{"moe_layers": [0, 1, 2, 3, 4, 5, 6, 7, 8, 9, 10], "balance_bias": true, "n_kv_head": 4, "qk_norm": true, "lr": 0.00305, "beta2": 0.95, "decay_fraction": 0.789, "dataset": "wikipedia_en"}
Below are experts of layer 7 (counted from 0) of a mixture-of-experts language model. Rows are named router (the router's row for the expert), up (a neuron's input weights, with its number), down (a neuron's output weights, with its number) and show model dimensions 128-191. Each number is 500 + 40 x the weight over its row's rms, rounded and kept within 0 to 999. Numbers have three digits each.
Before each expert's rows: "gets" lists some tokens that make up at least twice as much of what it gets as of all text; "comes before" lists some tokens at least twice as common just after its tokens as in all text. This comes from a sample of Wikipedia text that the model never trained on. Tokens count by the router's weight.

# expert 0
gets: "\n", " ", " —", " 0", " USA", ";"
comes before: "|", " |", ";", "8", "/", "N"
router:543513541474494471511517505527503446555536485509532453520475561456470545501505465478574500573518543510498509473488504480503491481498522492474573556503436491503453502560513531518473454456486560
up0:513496511546533494473447484492452473519425518511521600542494513537496518476488506588495437563456499522510556522445509513508483425457503565530489522493489528530549511558487495520434525473447464
down0:505498424477497457551530513499561494529466500461524491506452488549505461477524507564560575498407446389523482456555538441448514518563552531516526507453456516468490510539508621514480528517459494
up1:497520474530510465491519500453511462530587499529523534462491498487540561487481448509466499495534514467429486435529467480460520447551547473451475502489547500488507558498476513506471502478479499
down1:540576447532489482535539495529481508431503469486446452495555528514463490540526407511413468481503539571491465511429586519507520456509573522525363457488475475417558493441434487516482553431445507
up2:491558472514539457448577443578511484604524515445475495530513523532526470475504545460467400514545467437484515521471491444537480494526509451474449563471511495581552463548461526574485515491531453
down2:496546534469433464622536476467509581506424514528562515478558540534473470527508494536493473529473502503481485490543486625494522506562458502525480434520534484488529533595441516515549530516467487
up3:404528459549442558582513490460483509510450502499461538551510500464502512437465553487536434427465467518534524535446534491515438456564475436493506509543454592464526502487486556438483471447401510
down3:492483520562524542508521505620510525501518465446514517519519561568529405565510452467485534514539442443469494431503545546512549458495560521485513490499486505438475503467537493516500456502569491
up4:499534442463604521518504573489495514565451408398515457532523417497539443478452498586501449533448541434497478512456452530512542480547496474480530529506473443434468577488476464534515463486445482
down4:457474515547537421526543489521491560442508481513430521495549519477528516458499509507491455470565445551492534460523511515481524466520571549563482516491569705432457497521537490476567541473506576
up5:506420465571530435500485491519493534541468538514442475512511509488543586572545487502481477591469523495576545553490439487540458468501486529509548456464461462465503527490483522451505460441544472
down5:467539484440444499500499435371508432516537517501537472550493474457441545488471537500569460485537506525544529472496476486526482565482471614412531478470495514484551484478474448503472468512471484
up6:508502495444500410438469430490496565556535528480529466482501527515515507560440408544532511510493514537457548474409414465498431470461490535574454462585471497555490466497529501526491426541507457
down6:536493441438472487508502542475480477514463483530504441522581483550513534481498517445484430432514464452430454560574499532438468571557547431483482554482500560453568444547455479495478569478506562
up7:490534551504501470431588479502520514459488552521529587446475467534528515472424545589565514488607531484476492502459481496468490549427514553496516459521451562517454513468487551491460439522491551
down7:512542535563529576536523491476522537549532444491533432559491459493492522429489453460505493585511498589515544535545487501467480505481466519621431495511513540538494533488532529471505555460543509
up8:520505501518493503465477474563483492445505531507399516437445517498560469450575539436525480573516422437462545563461415494517557455540527484495514470501424534551552485526498470484420461552522503
down8:491534588431472534522496535561461512531554503468531502476494574449551507545452380525516579566512487470570494410477524463499559494490497498511572536526547474543531514451442538461497455457592500
up9:492503523496516526467517598499510511572422503472496507531615525551465521477475500475541468472446553545539498451556525457422525464564557501456457415486512508460428417464454468529506452542490525
down9:434487542486513471449576426505472539484504566509556542501485488489521515450590612495536519445546527482441457460524471501497506499470427543557505514594550534537533538501463523530468519522531598
up10:488573438612546523505449523492463437494512450531505479539405487531515533485496557521521366577499501472441477446561485511523543453520491465447465437515469517533479455485577505503487520545454555
down10:494530463515568502479520477509568497514544545538484485522450545516452516479538507433535514500510430410557446416561547504479481477468481547509403551462499480543548447499497486480451484564495447
up11:535544547569495537570543499492470569538470500526503529451483464483512448557493489442469458429520462514506550472554443508533473431519543524489551496533482448456494483477485491519538554470442563
down11:511536527523500525508505459461499523458456463534505510491496527488544445514458410522397542448546445492500526556551487480461545547499491573532512430476550483537511498528519441479473489553524622
up12:522541538493495488461491526503541452452495449516514488447510496505473521544424476434553480506557469493542493505469486504493477528459460433461565475524470552592526480515505429466506446528510474
down12:505546438497516541487548494489537526370586511443402468449511502543435542453467459496510498487484550505533516513531507583494500476447501481479448519572471498529617365517511490501468470507438472
up13:488528590471550556526571450484490410516484526502520439475462550523485529501460486493512535482456492458495431523452500504500507486487495565420502510477538594591527539533452519519475539469524487
down13:508458495505462488481474480505450514508520546531478555504530523444486405445522477494501513502520461448490542509442521539500456520503524434500493510501453605514533464462462561512470546528523474
up14:470501466533530466467571501448450502483424470436417458512464465493452549537525527462573567466544555541493455557518489562447471537464445493552477442543492496488574518525594521460486528527492439
down14:555527519513459466539482522579445529431487481490554537401511483531547491564497535483479458552562471467420526465521501445466458464508561432524499460486530457495487484493536484526456473540514551

# expert 9
gets: ".", "\n", "-", " ", "'", " \""
comes before: "\n", " The", "-", " He", " In", " It"
router:471510482494509425510485518563495465500532471484497504471459482510488487454438453451541533468544551438484584467484506472466557481543555472569617528493489526485503545579535511450420478526533534
up0:503496554489537507512481461515495450553492455496499472442476477514514473505499515520502510500465424585467541494520543495520467528519527455508500475446525508529549445515475556532499501460474460
down0:437457489507419527468471497523493462440516523505548530496511539503502555464507471517507492472428425523511460474498463505488544479471518492482512539402450497571498472564567424491456458490496521
up1:460524491520399535536585547532489465434484477472507464478604497552483521527486442534523503474483478435484578504461463466429477539384510510502580479400494493505539594475554506461412511542476522
down1:476519569478482556432395528483485519499496533483481509457478553449519391469552467464481469500576470506565512589495544450429507496434489532540540443570514503525520471438569566568500437505444454
up2:520554473446504520461500504427517534426480476567500468547418484480540486542582496445521468490524494449540522475536481460520533503494528434530472495387478471516507487489452577467505557548452501
down2:445437520553514482492442545513438480462463508504506453417370551513462514492515554544507481522493541530505552529487491497465436481421478547463572431527496374502533455486417476518480515544531495
up3:515481489506551484540616596519553479503488508473527498546404489510499497524420513465514531504501501544469468488510551484428452505456512540451501536545472438526490493454484551489535492497482492
down3:476462512399576453457452516545480527583458460468521477533505500446498450525502462555453478516507464506554533505496533436498503537449405528549533516529516398459497475463518538400470559495525452
up4:481427549442501521473528515470490491471455533494486509550525467522475487490534410526504480454511535486498521490534455524469481488487491470522476574448514420474500547569548524479388577457535501
down4:563545439504500476547530446487511462469468490606446495447500526536417438436499487472506502527492503496462490521461543522498470503518510559569446550479548481471482476484434507502498474464469526
up5:510508479464499514510528443514499566549534534502503575529529438517526461468475500513486497495537508459535479545507485570542517497462508547487503471434488564548454533519579539519464459426497522
down5:542482467497598512573508572525488497451481434451500490467510575546471513429545480482568457495535520499455420520527563504513566547445422493444471443590463561467497513514552543505549530482482517
up6:528486487520459548521451488421468514496586494502498469479437543506481439518530476496493467552469490508533483474525496574514486499538515461583506478485551484548566536538482461500550531569547481
down6:502460552512500434465451473491474512555534480523481578477470447514487482467600510492447446480479539499548505494496475504463522484544548481466565470462425524497512505556517492525574464563583446
up7:591502459534507509436508571529550548426469478460555512538531437493395481455497480463545480504537564523448505429544495452560428460497501488528520482472420517422547456557532502471483519470459513
down7:514452516478545451520458499550475484483461516420482417531480431508450476453604516419526526514482473516436564503564541526530449633531519501474484523478488549513456539519531448509497495458551497
up8:507458519503522481507503486419440541535502552451508533548510477536501507515481481516504570422554483553447490515575472511485558534518492466517504527527494540447545553505490621518558500508540463
down8:565532539528489534493467486514569526532497492483533424606428457510531458409475483554453500467459529463460520524515468561459559460567554463526457479506466539459537537564471530506484545507562454
up9:448463479493518480546479520495604539487505548447477525546473594424509506529463454510516458516567553542491476458554462516441562559515562474552409431489507484475477515473534466492476577497553539
down9:495553516503482453479440468523521475486489552472487446514467559483535533480444538481513452424412473475476463495481502516529445558507489486550458581521487473467464490448559415503519546478471460
up10:575475524497520456547563532473571544429444495461538554419523522514413597481495515444442577468533533507545509443448542501533472549542499537443541457437520450491417526471553529564477508454512537
down10:483474442495502479525469517426461524502469539487478524472422503490567442568533421500558491492517513408528521469541531494519462495534483482481494535473460519478526540526557519452375579385504466
up11:455523526488518480449532506494492517555448526474526475480519507515582502448479478421485539546513485417475484549510536508464451492527479506553458518520555397472449597529491534467491499512482498
down11:512519504501556480503418513551472474448551428494602518530522552495454502521505524504486427459501540520543529527592468520467474506497514521462524459487458435512466552527516516614490565547500518
up12:548574461508463562531482504562567470436538512523493476421517489464548466493523506467554504545445513454470523457436536519431465452572504515523476515470491584529499553442525507506523473462521471
down12:484447482531521548528502471454447508491535533541509574517526578490540426520501543524479491481495466551504426517467490434514550563570464505535479496460505498522526495540427544527478468509517497
up13:456538509480503465482527438482451515474568442504492540494497525537520502456387495473522537530507489473469490558493487487472511499498571536479478446550438463496476476522505526470436471562460476
down13:479441545472502476540429528576518505563487512565574493497466486507590527517525468512517584501527477519451475493473534553507529507465443522515515460525559607454570530463433460489493525528532442
up14:457473488515458497472478393459515511518544545523497536536461470445453516414492495433500511440522552459549479449531528483455540501556606500478488453517485495592480494546533524463550479487572524
down14:525544464501470480534473479485508511536503529484543500527464472490477530448514574401461447522523466547537493467503513551482427470413539511562499528536529609486513440429527536430495487533490489

# expert 4
gets: " |", "\n", ")", ",", ";", " in"
comes before: "\n", "-", " ", " —", " 0", " 1"
router:499526517472540512534579572494493508492472446487539430495526462492538509523559451483533520529536518505561582462533565498445462471469458460542545413483455490523393544524481522495456477491546533
up0:484539393511495524494525506421432580441513507484476460512490534548590512526547478501496478514471589473474479528444510460443501556462543507530446443555468496471554493543516517558488479512501447
down0:454554505517492491550525510570545503520467485430462469455456494512500488517556433481458499523551507445528525549440520515468487533454552481478494553469572499502542530493549514496470501547488485
up1:555495548480606423615460564506445508517521492471463517539477487521500516537520446419558483502519535538536458417493497490457552498461532509574498451550513506512502463538556467582569522518479462
down1:477510491548539439548592509472470507527528509529485480443549451533506458577512508503549459474453455479505445497548541408476498500506521477468501523474439474475548529513480521452507529510438531
up2:543546512517475507460517485550521533497466492534446581534469549513511467475457548489547573520467522508477485542500454579471517521495492573471493540512427503515531570476485593529496447485494582
down2:516434419508456505479549451534446533492519475491465453517494520522499532475547534550511432583486462524546382554500463550424555381558512546480459476496454473438544516496557477514515503478522511
up3:492487543485500471510501517497494570529513468498487469539454572491496510477565526439563509517473494520537485459511525539508513407475484505495488502483428527498501417461498546540480524500475576
down3:488447540456509511483535549518489559498491510435496503528480544472431512577535507542476498588476546480414489514472573475483485487468457495559533464487514515485538484429434560490472507457455535
up4:495467528463449520492397588480563471535508522414502512479546486411530512517493474525437531508481438548531460544510513525495484439505491523495464526489434464557540449501515547496496527462492457
down4:532514586558491509534514452506499509449550504547478461461408480556572479505474464556473442484520501510496424540461415482521543505461470541434525513502547445597557498534445443554522512489489473
up5:524457507485515561499516556445512553499487477546479476494483457475580496471466485500483471571548510495501508556428515484502469444526508420500466492515521437482509508481432517400461471501505506
down5:533516549469516490542474455558466501525480549448446504469545506541471507529468498484483468538434513459553488413527484483452456485536510516496496421463538496466555505436505478536563435471452563
up6:483471538493484525493505529527515505513508459489418471543556515514577476479463481523479474510436495528497530502501584527488517576508491557497507536485526539478515499442479566488516521449518510
down6:385502475507502538479530455510459475548466435519472442475467528518469486447525474456549519466441452559518542489485527474602517487521514530529617459472544451526455552530545470492571533522514505
up7:475530562542501529491557543484555470437483474544580522497496537535570471582482468492440557467501547475472489495509572521485486491550476464497522492496427501558474411546488444504443429498501513
down7:491561489474458516522561453455481624460469514509588576525493487531463510562511558572472540570509509521492538554463491533540520486511467504593588545469485544548499471469448502560560475550512469
up8:526559445541540494519538545471510526446499514428483491512463523549508498439525567495535514469489464491428434500497523525536534483550489520524468471495604511474485540508479532574495446487515548
down8:530520473497514510479384517432535465491475503536559466461539510457453483412497549473600545479552558560516505494518454523643561470426548473400494486538460477475522464526549499459451512509582497
up9:544541517467391436467521540544498538533443539476567520537571545543520558589483541523518482575540426501504466566496483551522483548547450460544469528515554534439488599490458546480485480495517585
down9:440430546545445549450512524552487514493505519469510511534490543497547484512478539486537497483579513494535479471509536533546496511542523463428407484496498550451506531547580551479476470490456523
up10:498507460491518445543507591505464484465503450510533499456456438493479569461493468447472522422499464444461471580501441521548454545470458513510412550470462425488477503484449500485462503474570576
down10:552521508550440553550498531468522568488450517452571446571462486494484495513512490533423507447492504508483535501526584590500518468456506521552471469477508448432496515539559451534530489442540440
up11:494503398500472503510475534450577475512450477482518449478543440407569455469446512501525490505570451531420494476528570450455527540526542435520487516532474477434471486517540471552593566491528515
down11:474531585529439506483500442445543506440421504476450510520476523461485507495474537514504548429476535405419526583536482469516420474552568514560525532530491526495484545497410501458510533505489529
up12:455473490502504463497556549447487474547454543549464423495517433495461468532491511496516534556493475567547512530567493548605543483487512503554524440398554581503467477557468518482440476435478433
down12:490525558454485531531456503426530536484496477493528555465486508470456461556393500489502456458461480531441526496489577415472542485473490511440448526442442465513474489488487499458575512502530453
up13:517489515498493461516447490414469470473558559523502494410500516416505483434582541485517479478543460431498479490528541535497467542452469505538536407509477525484397512454542519591433546477496520
down13:520509529509481471442506428455466513512450466448494448545491569457468485446523514565573476503459478520473522654454531463512488526523491447414505478478500456434528524500508515449510492526536458
up14:489495488480469488464470458498529582473467501546503530536476512488477543452413499532500471499474422577440455447539561449449521472512521482446502575491483500567500527545521490573518463502504430
down14:514308458578482499445537489509460470398457452498494468485541504538437541532526543407532560466540507512454511520544480437552500459539524497479467536546428481492512502462517496545474492559516576